Below are experts of layer 7 (counted from 0) of a mixture-of-experts language model. Rows are named router (the router's row for the expert), down (a neuron's output weights, with its number) and show model dimensions 0-127. Each number is 200 + 40 x the weight over its row's rms, rounded and kept within 0 to 999.
After each expert's rows: a language model's description of what the expert responds to. This comes from a sample of Wikipedia text that the model never trained on.

# expert 54
router,143,188,118,249,152,221,145,175,217,218,182,210,201,190,286,147,218,221,146,166,201,124,226,188,180,170,205,132,110,217,202,184,175,215,194,151,194,224,231,173,170,187,236,228,151,125,216,211,227,200,172,212,248,164,271,252,254,236,251,180,190,177,156,257,172,157,201,218,229,123,138,269,248,146,201,142,206,236,220,172,140,220,155,220,247,178,145,166,203,224,221,192,207,219,131,164,203,227,235,189,206,181,279,255,257,182,242,230,201,240,273,233,178,120,172,218,204,181,227,205,195,138,141,175,217,119,168,139
down3,191,318,162,201,181,249,145,159,202,212,191,173,200,254,172,271,220,243,171,216,195,181,259,111,295,202,121,218,215,218,160,224,197,193,207,214,218,206,183,198,216,201,210,219,221,210,183,152,221,146,184,220,208,179,196,243,229,111,235,261,153,246,318,272,142,145,195,234,165,231,259,216,181,144,194,143,233,177,156,245,198,204,220,195,152,188,176,217,155,264,228,203,273,244,164,246,166,149,186,197,210,248,195,232,210,197,175,195,232,204,250,240,200,140,245,177,108,232,190,166,187,149,259,157,190,239,156,162
down4,252,229,211,272,217,173,160,215,259,159,267,198,225,215,188,203,206,211,200,253,116,193,231,247,194,180,177,276,215,255,198,217,172,216,184,201,214,208,178,207,199,205,118,126,222,198,190,186,223,135,182,156,205,241,130,183,237,202,176,191,198,190,224,167,218,201,160,212,152,172,243,178,99,214,113,146,256,268,168,299,254,226,231,223,206,224,283,300,213,229,226,161,245,162,242,187,176,171,183,197,184,242,202,188,97,143,242,103,200,215,263,172,186,255,214,181,265,227,240,227,206,184,229,177,192,164,199,194
down5,229,242,186,226,172,164,128,212,240,182,261,220,185,240,247,169,176,152,187,263,244,177,215,209,208,162,217,165,172,193,141,172,131,161,208,181,167,159,177,138,217,220,263,105,173,224,125,157,218,178,161,123,196,162,196,134,210,231,213,91,185,277,225,280,151,206,149,124,186,139,147,195,173,178,222,202,269,166,206,256,237,237,206,185,278,214,201,256,189,186,177,106,195,207,240,230,163,180,225,165,174,191,144,179,183,169,246,240,189,267,193,141,195,231,194,179,152,199,245,232,166,155,202,244,176,185,225,225
Description: Single vowels or vowel-ending pieces inside words, especially e, as in all-e-gory, coll-o-quial, Latin-o, Woodbin-e.

# expert 41
router,207,164,150,175,160,259,269,120,286,176,227,142,261,185,189,202,197,283,160,214,187,217,142,177,257,141,216,189,130,213,240,200,195,118,213,153,173,195,238,180,184,207,254,127,239,145,199,233,219,229,168,224,188,230,250,199,237,218,218,164,182,178,164,245,127,167,168,212,203,170,184,149,190,171,197,131,259,216,206,212,140,238,158,290,252,212,178,169,140,212,190,217,216,229,171,160,171,135,185,201,192,209,233,269,309,124,187,205,181,207,197,238,153,163,200,210,185,201,234,211,219,99,123,209,215,191,226,199
down0,215,190,186,215,265,226,190,162,240,223,165,117,242,220,209,184,157,105,155,136,205,200,215,176,200,168,252,219,176,194,197,239,168,251,185,180,210,197,211,203,123,161,206,207,190,232,274,246,201,116,205,174,200,132,188,176,114,153,190,185,156,198,257,218,213,188,148,211,194,219,120,216,125,201,194,206,242,259,204,192,149,301,181,244,174,217,253,258,216,262,216,213,183,244,196,219,207,150,297,242,266,151,206,194,174,222,284,160,220,153,258,179,188,118,185,200,147,168,217,189,161,151,149,179,221,206,134,228
down1,169,209,189,189,213,220,107,152,148,140,236,176,190,207,275,230,215,203,189,201,200,112,272,160,189,211,176,154,228,193,193,141,201,313,227,172,172,169,239,193,235,135,212,209,194,237,146,242,170,179,220,196,176,193,275,243,288,188,203,196,164,181,224,154,143,239,209,222,166,209,211,198,187,265,217,197,155,201,215,190,146,206,143,212,168,241,190,203,175,211,188,175,161,214,178,250,207,230,141,238,185,236,234,161,158,94,220,198,198,184,214,231,225,192,164,194,171,172,278,37,193,225,129,210,155,219,239,259
down2,234,120,225,232,145,217,205,189,205,169,208,193,226,220,184,177,212,219,271,235,205,179,179,235,191,177,248,245,133,266,204,182,196,165,194,165,135,115,198,201,159,244,240,153,204,194,222,168,135,171,276,159,131,254,166,211,261,184,191,237,196,198,215,166,222,183,248,143,279,246,254,266,168,206,193,241,164,163,264,225,170,200,177,142,122,160,243,205,155,162,124,213,288,237,166,245,228,228,187,151,240,233,135,228,256,221,236,171,222,231,113,190,184,248,161,240,199,213,186,221,248,274,186,220,153,219,153,216
Description: Short letter pieces inside longer words, often after an initial s, c, m or p: dramatization, primary, spelt, yachts, structure.

# expert 24
router,154,191,156,227,149,258,186,216,253,159,183,147,218,198,179,207,184,269,212,192,230,179,220,142,191,239,149,171,149,161,192,165,186,177,224,159,215,226,224,192,165,205,251,160,185,152,232,243,262,138,208,187,257,260,255,220,267,271,274,145,160,128,162,263,141,127,142,198,214,164,181,211,185,194,171,187,202,259,239,168,207,221,187,239,176,176,178,257,246,240,119,220,166,169,212,144,155,165,139,225,221,150,233,233,252,177,238,217,154,261,165,240,230,156,166,236,219,195,258,191,245,107,123,167,216,162,209,162
down0,233,271,203,236,196,209,175,227,194,236,162,198,167,165,255,228,268,204,218,250,205,180,225,228,242,149,231,173,211,168,209,217,115,177,278,210,192,212,157,227,209,187,213,200,156,196,237,199,267,158,200,158,258,336,216,124,293,130,217,186,184,168,157,216,259,193,226,207,216,213,244,178,307,251,224,151,212,224,133,238,196,184,229,211,188,162,131,221,291,226,181,213,200,222,267,223,119,194,175,194,185,207,229,163,217,225,189,178,196,159,174,121,265,223,221,182,170,172,213,203,173,171,278,206,238,184,278,178
down1,237,244,208,140,210,231,242,235,225,247,247,172,201,250,238,203,169,199,228,138,146,153,185,201,162,129,202,215,252,136,212,248,241,185,174,198,205,219,231,156,116,252,221,188,176,169,246,198,224,127,247,221,193,223,243,119,274,167,174,210,203,111,231,217,248,262,178,149,178,214,192,218,156,243,183,146,230,152,219,237,146,133,216,233,171,207,76,192,158,140,190,178,195,226,164,199,247,169,229,186,173,182,240,229,214,226,236,179,115,130,236,137,230,249,198,134,134,198,157,209,215,174,221,208,198,164,244,240
down2,143,186,174,217,227,201,200,239,230,232,252,220,197,201,210,186,180,207,148,191,201,214,160,114,265,208,285,179,136,160,183,190,230,200,131,179,253,181,192,104,228,231,189,268,207,125,177,240,209,228,204,153,139,237,168,233,227,170,230,136,161,195,162,221,150,173,207,223,216,200,278,212,165,239,188,92,206,296,189,189,233,206,298,164,212,222,223,217,238,184,201,200,153,205,159,160,173,208,217,195,215,253,253,223,277,248,281,287,189,241,250,188,161,238,239,175,200,140,182,170,147,200,224,232,265,203,186,165
Description: Starting letters of names and digits after spaces, pipes or dashes in tables and sports results, such as J, X, Jam, 1, 4W.

# expert 42
router,216,169,151,225,139,231,231,190,216,122,204,117,196,166,172,261,189,280,229,197,219,204,252,106,181,227,187,145,128,200,196,191,161,177,197,139,184,174,237,206,144,205,247,186,195,119,193,247,212,184,205,195,280,266,219,198,215,241,302,157,141,140,198,225,160,160,149,238,217,186,190,179,160,198,218,198,253,244,215,152,188,203,184,194,168,229,220,265,208,242,131,237,170,173,255,204,212,188,169,209,212,237,259,229,289,168,224,192,160,218,186,256,194,123,167,204,216,142,254,197,258,134,128,180,219,182,131,202
down0,225,169,224,160,201,198,190,175,193,242,128,178,143,224,248,160,192,156,187,257,183,156,128,173,200,174,220,240,156,215,199,230,237,253,189,191,195,185,238,233,210,221,133,289,228,264,241,220,153,273,197,197,194,74,240,213,154,288,128,217,184,204,215,254,80,246,198,167,232,272,185,262,206,221,137,170,221,173,205,186,178,165,176,156,246,218,262,190,217,191,179,201,244,244,205,139,143,222,264,170,143,164,152,181,179,176,183,194,227,134,224,210,202,268,211,229,149,215,223,154,149,196,225,186,143,188,189,209
down1,183,232,253,143,159,176,203,259,215,235,222,260,225,256,321,185,172,192,160,178,204,220,136,196,177,175,147,328,153,266,215,185,168,171,202,182,146,196,252,187,241,186,220,255,200,242,217,203,225,194,230,218,211,203,196,259,164,154,158,224,228,266,230,132,192,216,233,214,160,251,231,203,227,203,180,135,193,213,144,182,217,137,216,162,147,199,143,170,187,185,232,264,270,192,222,174,215,226,150,194,175,195,201,155,185,168,181,185,272,104,212,211,232,202,245,198,296,272,225,149,222,202,264,177,141,210,209,253
down2,236,183,170,205,195,213,136,153,139,183,160,165,217,123,226,241,228,224,140,264,148,148,241,212,160,176,139,256,194,181,231,212,253,172,192,139,146,209,166,181,218,240,160,223,216,263,209,179,149,259,179,169,220,162,161,177,142,254,222,183,149,165,232,251,209,265,164,164,205,181,149,246,215,225,193,194,167,276,273,205,176,181,182,267,186,238,182,231,148,228,153,223,287,263,204,224,204,177,207,132,196,252,139,123,85,228,209,180,188,205,241,182,179,169,207,230,242,193,220,188,182,227,264,162,173,246,123,195
Description: First letter or piece of a lowercase word after a space, such as b in bacterial and bauxite, plus LaTeX symbols and non-Latin script bytes.

# expert 57
router,150,184,213,228,182,266,222,187,254,170,197,170,232,186,143,204,214,276,189,176,213,176,216,140,214,198,148,139,145,125,206,146,153,142,222,122,193,233,217,167,169,192,240,175,182,144,247,259,268,162,204,205,251,251,252,212,275,272,271,141,162,142,149,258,127,122,118,219,216,191,171,225,200,184,195,208,186,240,213,169,196,230,181,243,170,192,169,240,252,239,153,251,182,160,212,161,179,148,170,210,182,205,237,233,243,173,216,186,171,228,174,232,235,148,167,193,229,169,263,221,264,129,116,184,208,164,186,178
down0,189,159,148,196,139,186,187,204,225,206,201,251,209,222,191,179,213,164,223,160,143,228,151,215,139,214,123,136,226,200,239,144,221,211,196,286,212,246,243,116,214,225,202,185,215,214,226,214,183,199,210,176,199,198,150,188,203,216,200,191,230,250,75,89,189,220,34,192,214,197,241,227,167,246,183,175,214,185,167,146,258,184,245,169,232,213,199,230,235,178,124,177,171,142,220,242,146,221,195,208,157,190,205,239,133,134,273,176,202,242,239,229,224,215,162,162,204,210,174,243,176,168,230,177,147,249,234,158
down1,187,196,241,173,211,232,154,246,254,207,110,158,160,201,204,159,191,232,185,279,159,246,208,175,220,198,149,221,138,217,243,165,249,167,234,177,244,209,214,230,171,150,175,135,184,179,161,163,233,167,176,187,176,200,259,189,306,183,168,258,211,178,120,178,196,186,198,135,164,178,208,326,192,284,216,216,234,240,249,194,98,209,118,166,193,204,179,236,195,173,196,168,189,266,170,212,234,204,162,158,189,183,208,156,202,234,139,216,217,249,200,263,190,207,134,157,154,248,230,192,269,221,156,227,205,175,276,189
down2,228,295,247,198,166,219,209,148,233,191,218,216,211,132,172,171,158,241,181,126,203,206,157,243,167,170,148,195,218,238,254,254,115,220,147,266,178,196,214,131,198,218,186,274,128,247,199,201,277,152,258,144,175,191,213,196,191,268,246,245,184,210,201,184,199,183,199,152,158,159,226,176,136,223,233,187,141,223,165,251,158,235,204,214,198,135,197,184,83,192,230,217,222,179,184,170,212,259,184,224,184,190,197,176,152,192,165,215,224,202,310,211,180,257,247,277,132,223,204,189,198,193,173,208,246,187,259,268
Description: Mid-word pieces of proper names and digits in tables or dates, like Cap-ita, A-ale-sund, Aj-ax, track numbers, plus nouns like documentary, airplane.

# expert 28
router,151,158,127,257,128,252,196,196,160,222,179,196,234,234,204,196,196,270,203,151,198,160,193,149,193,224,184,156,188,203,143,187,165,151,209,196,152,186,252,227,179,179,254,159,128,135,248,263,213,150,124,162,208,242,193,257,241,270,286,164,205,125,184,189,143,152,78,185,231,152,209,246,216,126,178,198,243,144,217,194,199,218,153,278,214,154,146,188,222,222,207,221,165,187,239,213,191,155,141,190,235,234,217,262,232,177,260,230,235,185,256,175,200,111,197,154,204,186,205,190,222,165,175,228,209,187,206,225
down2,173,169,142,150,272,143,221,212,160,161,151,253,153,170,241,195,166,247,243,231,292,210,228,219,119,207,243,199,229,226,238,249,161,178,202,162,187,244,233,204,224,249,190,191,225,144,121,157,205,163,212,195,209,201,265,236,159,245,168,153,204,234,175,122,210,288,277,142,255,213,239,121,155,214,169,204,228,149,197,214,224,208,192,203,165,181,218,194,288,127,156,195,227,199,182,149,171,228,199,157,219,196,104,257,167,185,254,192,191,172,189,182,152,182,206,207,104,184,241,163,169,182,214,205,242,171,139,177
down3,137,184,203,248,212,202,268,197,198,142,275,170,135,155,235,214,193,213,181,250,228,207,149,171,229,215,181,195,195,215,193,189,170,183,182,198,284,147,197,170,303,217,237,199,208,173,222,227,183,217,231,203,160,172,237,248,247,189,261,231,255,125,343,194,171,167,198,163,243,220,157,258,244,223,125,182,198,209,177,244,242,279,156,235,207,210,251,219,159,187,193,292,200,284,165,184,173,170,216,148,248,200,182,226,205,146,180,159,231,243,180,218,202,143,159,186,198,195,237,196,283,280,161,212,169,217,244,184
down4,203,228,281,214,164,178,121,180,243,193,205,215,155,198,212,197,170,180,193,194,238,256,136,149,275,184,215,226,149,128,162,192,212,225,161,126,206,196,197,220,120,259,173,185,188,188,234,259,168,202,252,223,150,196,247,105,132,185,216,175,272,260,202,262,150,177,148,184,244,184,188,178,121,187,192,158,163,209,191,281,236,156,213,225,195,270,255,218,137,217,196,138,202,160,182,177,179,256,246,162,198,261,182,150,132,172,196,177,210,194,169,125,248,235,230,185,265,168,205,225,217,126,164,183,170,172,232,221
Description: Accented letters and word pieces inside French and other European names and words, such as Académie, Napoléon, Pope, Jean, Graf.

# expert 47
router,174,157,188,191,146,204,187,144,260,169,167,142,193,182,233,157,234,221,138,191,216,240,188,135,229,226,122,213,175,192,215,207,228,160,195,116,244,256,201,200,168,218,194,144,149,202,299,214,247,190,174,197,240,245,244,282,261,199,277,238,199,130,166,250,208,79,157,175,191,195,223,250,218,181,167,204,184,237,226,211,176,219,169,224,228,160,167,253,224,255,167,186,166,196,274,129,198,176,183,140,201,148,241,217,240,199,235,198,170,200,220,251,183,163,206,224,198,173,215,245,280,89,209,179,244,212,139,221
down1,145,134,181,164,202,202,249,230,164,163,200,218,211,227,198,190,187,154,166,235,204,237,157,176,181,140,258,237,215,210,248,165,195,272,202,245,198,213,171,241,257,244,203,189,232,182,106,278,194,231,212,174,197,143,228,257,234,148,185,202,195,232,131,175,171,191,177,112,216,172,191,195,208,131,172,213,194,130,124,240,207,234,210,153,132,204,174,179,175,174,204,216,279,280,214,192,181,236,121,226,267,182,160,188,269,238,153,186,207,213,132,202,158,257,137,183,219,261,178,210,148,268,164,95,198,163,232,190
down2,202,187,121,221,263,117,198,163,196,183,271,163,147,251,220,283,189,155,251,180,265,222,200,231,209,197,196,197,181,140,227,223,243,266,200,188,231,198,193,129,144,231,194,223,195,263,216,282,192,155,170,293,220,147,154,198,182,161,177,107,228,217,169,239,204,189,149,227,246,146,194,188,291,213,133,156,169,190,178,218,172,129,149,198,236,233,242,157,178,150,188,131,181,204,242,193,220,182,255,217,188,202,204,299,239,183,211,223,208,187,287,228,191,209,214,234,183,221,244,229,278,212,149,231,185,187,192,198
down3,187,258,321,205,208,238,226,255,128,258,255,232,197,194,217,191,154,180,204,136,302,166,137,200,198,163,237,177,247,186,218,248,177,229,199,191,167,179,144,160,204,188,145,177,227,124,187,140,254,238,243,254,153,222,169,241,170,247,200,178,197,197,102,249,178,230,242,192,184,159,281,219,202,228,245,166,144,218,183,186,175,264,255,223,251,221,160,242,213,222,182,199,243,230,135,193,245,190,152,190,210,208,170,180,245,230,186,120,148,169,148,181,220,202,107,273,233,151,218,215,166,191,239,210,186,199,197,195
Description: Table-row pipes and separators, and the = title marker starting a new article after a blank line, e.g. = 2017, = Canberra White Eagles.

# expert 46
router,152,204,136,241,167,310,180,217,232,179,168,175,211,152,212,208,181,217,223,186,227,181,185,150,168,228,199,158,146,199,242,184,187,202,210,207,202,227,227,202,179,205,259,119,199,238,232,183,205,154,202,190,235,246,217,213,239,233,279,158,192,113,238,157,147,117,172,258,217,146,181,195,235,150,181,171,200,230,199,160,201,259,224,231,190,152,214,233,272,229,183,192,195,117,228,189,143,136,192,219,225,244,223,261,361,220,216,209,195,230,174,247,208,123,151,231,245,194,224,212,269,133,135,205,245,212,184,189
down3,220,202,225,248,189,161,205,181,166,209,143,171,199,170,193,154,92,211,188,233,251,234,142,145,209,208,220,220,197,174,163,218,194,200,196,177,181,222,243,241,133,183,242,168,208,224,207,156,216,172,168,237,271,175,130,236,252,184,176,161,114,126,273,208,234,251,150,218,184,137,224,119,168,213,212,243,208,252,196,136,225,216,178,252,163,197,196,204,180,187,179,302,198,253,274,130,159,222,232,185,184,226,166,139,163,200,220,203,140,277,237,255,148,209,198,327,194,200,186,188,218,207,200,182,226,213,160,127
down4,259,216,268,272,272,199,229,221,214,261,213,130,110,179,205,181,184,214,186,196,245,214,195,168,217,230,257,164,210,195,202,201,119,177,255,92,202,189,150,194,132,192,163,226,220,164,180,220,213,219,226,224,227,229,167,175,217,193,206,114,158,187,207,229,149,150,145,204,201,199,205,204,235,148,273,224,212,225,262,120,236,278,212,76,159,188,226,264,201,139,224,223,212,278,232,254,229,264,229,252,178,213,156,182,189,252,198,200,164,182,224,230,162,224,200,213,210,201,257,138,202,162,147,172,217,226,219,163
down5,272,215,161,235,143,166,197,243,185,139,176,240,251,183,143,256,166,217,194,203,198,117,284,163,135,229,200,241,236,260,160,203,241,165,147,237,167,214,230,192,182,199,164,259,172,245,156,236,126,211,215,137,190,160,230,121,170,207,119,127,180,265,245,210,144,162,223,238,129,153,167,214,217,200,148,209,189,203,231,212,147,178,191,202,213,209,126,191,204,160,191,144,248,177,198,179,207,131,231,189,173,187,199,271,244,218,215,214,166,279,251,212,203,199,114,213,163,231,205,130,215,164,240,203,230,235,270,201
Description: Single capital letters starting names, acronyms or table headers, often after a parenthesis, pipe or dash, as in W, UFL, Dinamo.

# expert 52
router,171,241,162,194,150,208,236,134,234,199,214,135,228,237,136,229,210,260,240,182,226,186,204,138,159,202,220,162,139,256,199,150,165,152,209,182,159,238,232,162,160,208,210,158,171,172,225,226,196,172,181,224,255,208,253,219,244,228,318,169,203,164,185,190,145,138,134,252,194,184,237,201,202,193,205,189,238,149,169,246,187,231,143,277,159,230,100,190,189,249,160,250,196,179,164,121,236,214,216,184,202,160,253,284,203,143,188,119,153,249,174,227,194,197,245,160,184,155,182,203,247,146,129,147,233,150,184,179
down0,136,199,178,213,188,239,207,163,224,270,204,209,164,276,198,154,252,180,184,162,132,185,195,172,194,158,192,144,250,61,165,198,147,165,160,170,232,162,183,227,220,241,161,208,233,178,202,120,176,275,207,213,227,187,167,219,207,195,300,219,229,166,145,166,182,218,201,134,159,206,250,142,123,213,188,258,213,220,247,175,180,203,174,203,216,150,224,276,169,212,177,242,205,192,196,180,217,121,245,276,245,230,153,167,200,211,201,160,206,193,160,220,167,132,218,186,203,135,224,224,223,138,140,241,271,160,164,143
down1,232,150,244,199,196,128,209,236,283,183,220,271,170,214,206,191,146,200,210,169,217,164,218,247,218,180,232,153,120,187,126,224,157,201,200,229,201,157,261,307,193,114,91,189,236,208,137,187,233,211,176,185,285,180,234,197,239,204,143,132,169,221,202,201,197,190,203,191,199,208,181,231,233,91,203,191,220,237,210,193,245,158,109,203,204,184,202,149,243,195,228,202,270,188,243,120,209,205,202,294,214,211,209,272,193,202,211,186,176,209,258,213,240,239,197,167,158,252,229,149,224,193,216,269,194,166,232,163
down2,218,242,152,175,220,180,166,157,281,199,256,254,155,256,188,176,177,242,209,177,253,223,162,245,294,166,152,77,250,147,212,244,172,220,213,230,210,191,187,227,256,220,261,283,228,233,202,207,202,191,225,209,191,158,253,246,222,125,222,176,284,213,117,154,177,243,288,196,178,237,245,180,266,206,203,221,235,225,199,177,214,169,159,152,212,282,252,185,198,199,183,217,172,274,223,136,248,196,193,245,145,213,167,202,147,235,197,220,186,217,215,192,120,224,185,237,151,202,209,141,259,231,207,224,234,209,175,204
Description: Adjectives and adjective-forming suffixes describing qualities like color or size, such as white, dark, wide, bushy, plus stems like solid, short.

# expert 25
router,169,193,157,219,221,261,210,211,240,163,205,196,230,185,124,175,185,264,164,193,162,140,173,193,225,219,167,172,185,236,205,115,183,170,180,214,190,222,219,172,128,263,274,165,181,183,235,275,241,149,81,174,208,177,220,252,259,210,282,152,208,167,175,156,199,119,151,214,180,197,210,191,196,125,197,194,178,177,227,152,173,209,158,244,193,214,182,265,286,242,204,215,121,181,227,156,235,155,237,167,272,195,172,251,222,197,189,233,168,241,226,211,159,196,188,159,209,224,242,279,270,182,131,177,184,121,169,224
down0,144,201,160,175,187,133,317,184,165,208,179,233,213,231,239,187,187,211,145,217,201,177,205,270,225,205,256,205,272,249,183,255,178,173,267,171,204,160,166,268,228,229,231,181,204,216,194,211,161,194,213,125,186,222,200,163,251,232,236,223,209,151,233,202,208,179,175,175,132,200,146,196,231,169,184,254,207,223,130,199,231,142,168,138,152,156,268,136,262,145,187,224,137,217,225,183,242,174,235,199,137,287,189,159,262,221,250,284,229,219,283,206,173,213,221,259,142,275,185,234,239,160,218,227,166,225,216,195
down1,214,198,250,267,177,215,226,222,207,190,257,159,166,148,189,118,232,247,160,230,175,249,197,178,200,135,187,193,234,170,188,127,211,228,198,200,189,114,213,182,134,242,265,181,155,174,232,259,249,237,164,286,269,186,219,225,247,190,218,236,149,185,242,185,183,197,195,208,273,166,197,145,181,228,127,172,158,188,240,193,174,213,245,302,189,226,226,209,134,245,292,186,189,194,213,169,260,214,198,189,214,140,205,238,228,195,189,198,106,221,118,287,210,214,191,242,297,134,186,239,188,200,202,230,192,203,176,204
down2,188,215,224,263,192,208,253,206,222,233,212,300,91,191,200,221,101,203,162,201,213,227,170,222,166,188,158,226,204,213,196,163,183,218,214,292,198,172,300,201,215,233,160,167,333,198,196,188,202,201,105,177,213,187,171,218,233,190,199,206,167,174,232,236,209,227,189,271,262,241,236,208,193,257,211,227,225,176,187,151,241,180,245,136,233,272,237,177,170,226,254,283,196,204,184,219,171,193,192,159,194,209,180,162,178,158,153,248,178,226,247,223,272,223,222,253,265,229,228,204,225,150,144,126,245,201,211,248
Description: Key nouns in names of institutions, ministries and bodies, such as University, Defence, Security, Medicine, Football, Science, Parliament, often after "of" or "National".

# expert 23
router,144,206,157,240,192,188,226,131,238,167,191,156,241,206,112,227,233,256,153,170,214,160,169,206,136,221,173,197,156,193,187,222,197,186,232,203,183,262,201,157,117,167,262,148,192,227,230,266,231,160,142,231,248,182,206,254,274,229,272,201,240,143,194,183,165,152,96,250,228,206,178,174,135,199,214,221,250,191,186,167,201,244,155,244,171,219,148,190,232,257,138,240,163,159,220,134,176,163,192,161,184,147,231,288,211,151,162,170,150,189,158,220,198,190,195,164,210,217,251,239,212,136,124,153,224,185,193,141
down0,158,256,183,229,110,285,326,217,188,169,220,154,195,155,193,180,176,124,172,216,237,207,176,173,202,233,148,168,229,167,182,246,215,174,185,172,167,144,213,175,100,177,153,187,217,195,192,213,213,214,222,243,209,168,196,105,214,220,241,142,209,208,151,193,133,263,198,208,176,214,241,267,193,162,177,159,198,192,202,187,266,223,239,180,236,187,221,229,160,247,214,224,272,230,178,262,173,237,203,201,169,171,180,165,225,320,163,179,232,146,203,193,128,219,212,188,151,249,192,217,230,107,180,275,174,155,187,217
down1,213,175,340,206,236,88,199,173,232,166,234,111,200,205,187,233,167,294,226,208,185,228,166,203,203,220,119,232,147,149,223,205,273,286,229,228,200,230,190,175,210,121,202,187,195,216,215,192,241,195,159,157,215,145,155,229,248,169,229,231,216,203,241,176,222,131,180,230,197,202,153,196,159,229,238,157,159,228,182,213,178,172,201,305,162,202,212,171,178,237,216,235,198,175,158,257,219,252,214,206,232,219,258,191,177,217,184,210,145,223,182,179,166,207,216,269,143,175,227,141,180,281,191,203,230,152,278,144
down2,206,221,113,213,171,331,179,251,139,172,185,193,210,207,185,216,200,221,141,195,137,198,165,157,272,247,155,193,177,250,259,183,224,159,200,180,149,200,227,209,207,238,170,211,152,242,180,172,166,225,205,213,307,184,188,175,194,192,237,169,202,166,185,277,190,242,193,196,184,139,172,277,138,187,204,184,215,228,149,216,228,191,163,254,206,185,146,267,192,224,188,225,157,114,172,256,136,283,268,243,278,215,247,270,227,173,211,159,210,217,189,254,165,209,155,195,225,157,166,204,212,277,208,255,230,174,188,170
Description: Adjectives and nationality words right after the, a or an, before a noun: former, Western, Eastern, British, local, national.

# expert 14
router,215,175,167,232,171,342,258,176,238,157,210,139,238,221,140,199,250,246,207,186,189,187,213,214,145,196,171,192,122,275,193,168,228,173,179,125,205,273,224,175,159,215,251,150,206,201,254,224,206,162,138,238,209,236,250,265,259,207,286,157,165,166,144,195,122,178,135,211,185,189,186,237,166,181,174,201,181,175,131,195,181,271,166,246,198,248,161,220,209,228,214,229,211,159,231,188,168,142,206,124,179,165,215,280,236,236,213,176,191,167,252,204,179,133,195,147,217,248,243,234,212,169,135,186,174,189,190,226
down0,193,199,113,233,185,252,196,254,225,177,262,243,202,276,206,216,204,196,190,192,156,188,289,237,203,193,210,188,153,211,157,215,140,208,221,187,218,246,209,231,197,161,242,220,185,196,226,164,205,189,205,168,108,212,170,152,236,204,250,212,215,241,259,372,188,146,163,206,180,215,283,228,245,204,202,170,235,174,142,210,269,253,252,210,120,225,256,210,194,236,237,240,225,126,168,205,195,279,131,190,219,186,250,232,255,165,156,205,206,211,253,240,158,216,213,202,163,173,188,211,220,165,221,149,153,245,156,166
down1,220,162,207,196,241,169,239,210,135,179,196,198,135,243,219,137,211,253,250,258,172,233,236,185,238,235,197,221,191,225,247,152,245,146,217,206,256,172,202,121,136,207,219,186,147,205,221,119,197,189,260,249,142,190,183,187,192,178,172,191,197,184,177,224,117,256,250,163,182,198,144,125,210,210,131,136,202,217,160,219,231,213,221,202,194,288,186,136,281,172,228,179,152,169,223,280,84,210,236,193,158,139,238,228,239,152,131,148,169,227,227,148,172,149,227,217,237,190,183,153,222,248,222,179,157,186,189,180
down2,190,170,226,250,189,231,186,183,185,191,169,155,212,212,179,160,187,191,246,236,94,210,216,265,151,186,172,304,216,196,229,272,257,186,201,215,232,231,201,233,260,197,199,218,194,185,232,166,201,218,163,205,221,197,184,190,273,193,229,201,161,244,247,145,214,264,250,201,173,144,211,261,209,194,195,171,178,189,215,175,295,278,193,216,223,181,144,240,224,113,192,112,247,241,214,247,163,201,151,229,206,143,160,264,234,243,155,240,255,190,219,224,140,218,168,231,154,156,269,189,115,193,258,149,194,188,288,247
Description: Nouns and word-final pieces naming people or roles after the, his, her: father, son, director, coach, and -or in pastor, collector, chancellor.

# expert 10
router,170,195,140,252,165,260,211,142,283,167,167,141,239,268,129,190,246,232,156,208,260,211,261,201,215,215,137,183,160,262,195,123,179,171,202,144,184,212,250,153,161,237,254,167,144,148,210,270,223,176,160,177,213,225,285,203,222,207,312,131,225,180,189,229,157,157,202,247,179,201,214,207,187,161,187,174,170,177,209,196,163,217,162,225,178,213,116,213,234,278,187,181,177,211,151,198,200,153,203,217,252,149,250,212,224,202,178,225,175,259,186,219,135,164,182,180,226,206,257,240,251,158,115,196,157,179,157,228
down1,179,221,208,241,217,254,182,209,169,164,229,170,210,263,251,239,314,179,225,207,207,198,242,179,188,261,180,249,202,107,232,255,212,197,227,206,173,266,246,191,238,173,136,251,199,160,182,242,212,126,175,147,200,220,182,217,136,230,238,198,205,236,232,101,202,245,310,187,235,213,202,191,238,132,234,188,194,234,311,152,144,192,298,195,215,226,188,251,204,205,168,147,155,179,167,222,186,106,188,254,210,186,204,180,155,197,188,257,244,217,216,120,250,192,176,174,168,219,157,197,234,167,203,173,187,208,192,228
down2,148,260,123,154,93,221,186,258,127,179,161,258,176,200,210,281,275,187,223,232,161,143,160,151,201,200,285,163,254,231,226,232,193,252,186,180,208,239,177,223,206,178,175,215,229,246,214,195,239,186,183,247,236,224,179,298,225,133,164,184,202,254,231,180,213,238,150,225,173,142,182,212,236,202,215,222,201,155,206,193,243,259,201,234,193,241,213,178,181,293,170,179,183,113,146,150,268,163,253,192,192,159,223,198,245,114,204,181,189,138,227,173,251,209,218,197,183,189,193,193,208,182,295,168,209,156,215,175
down3,243,212,157,206,174,187,211,106,212,182,206,184,245,213,187,296,164,230,201,226,214,262,255,242,216,190,206,222,182,187,179,224,243,217,159,150,203,204,164,223,175,180,281,238,264,194,250,180,278,186,189,235,233,215,187,152,239,193,178,209,224,216,182,156,189,187,291,178,212,136,200,169,239,249,226,209,246,210,175,228,222,195,97,174,147,141,267,163,202,182,217,237,257,149,248,198,182,218,162,213,197,265,179,230,257,201,280,110,212,185,222,254,208,264,190,128,265,255,171,192,293,196,215,161,109,168,203,184
Description: General nouns and plural s after "of", "the" or adjectives, naming subjects or groups such as music, children, community, health.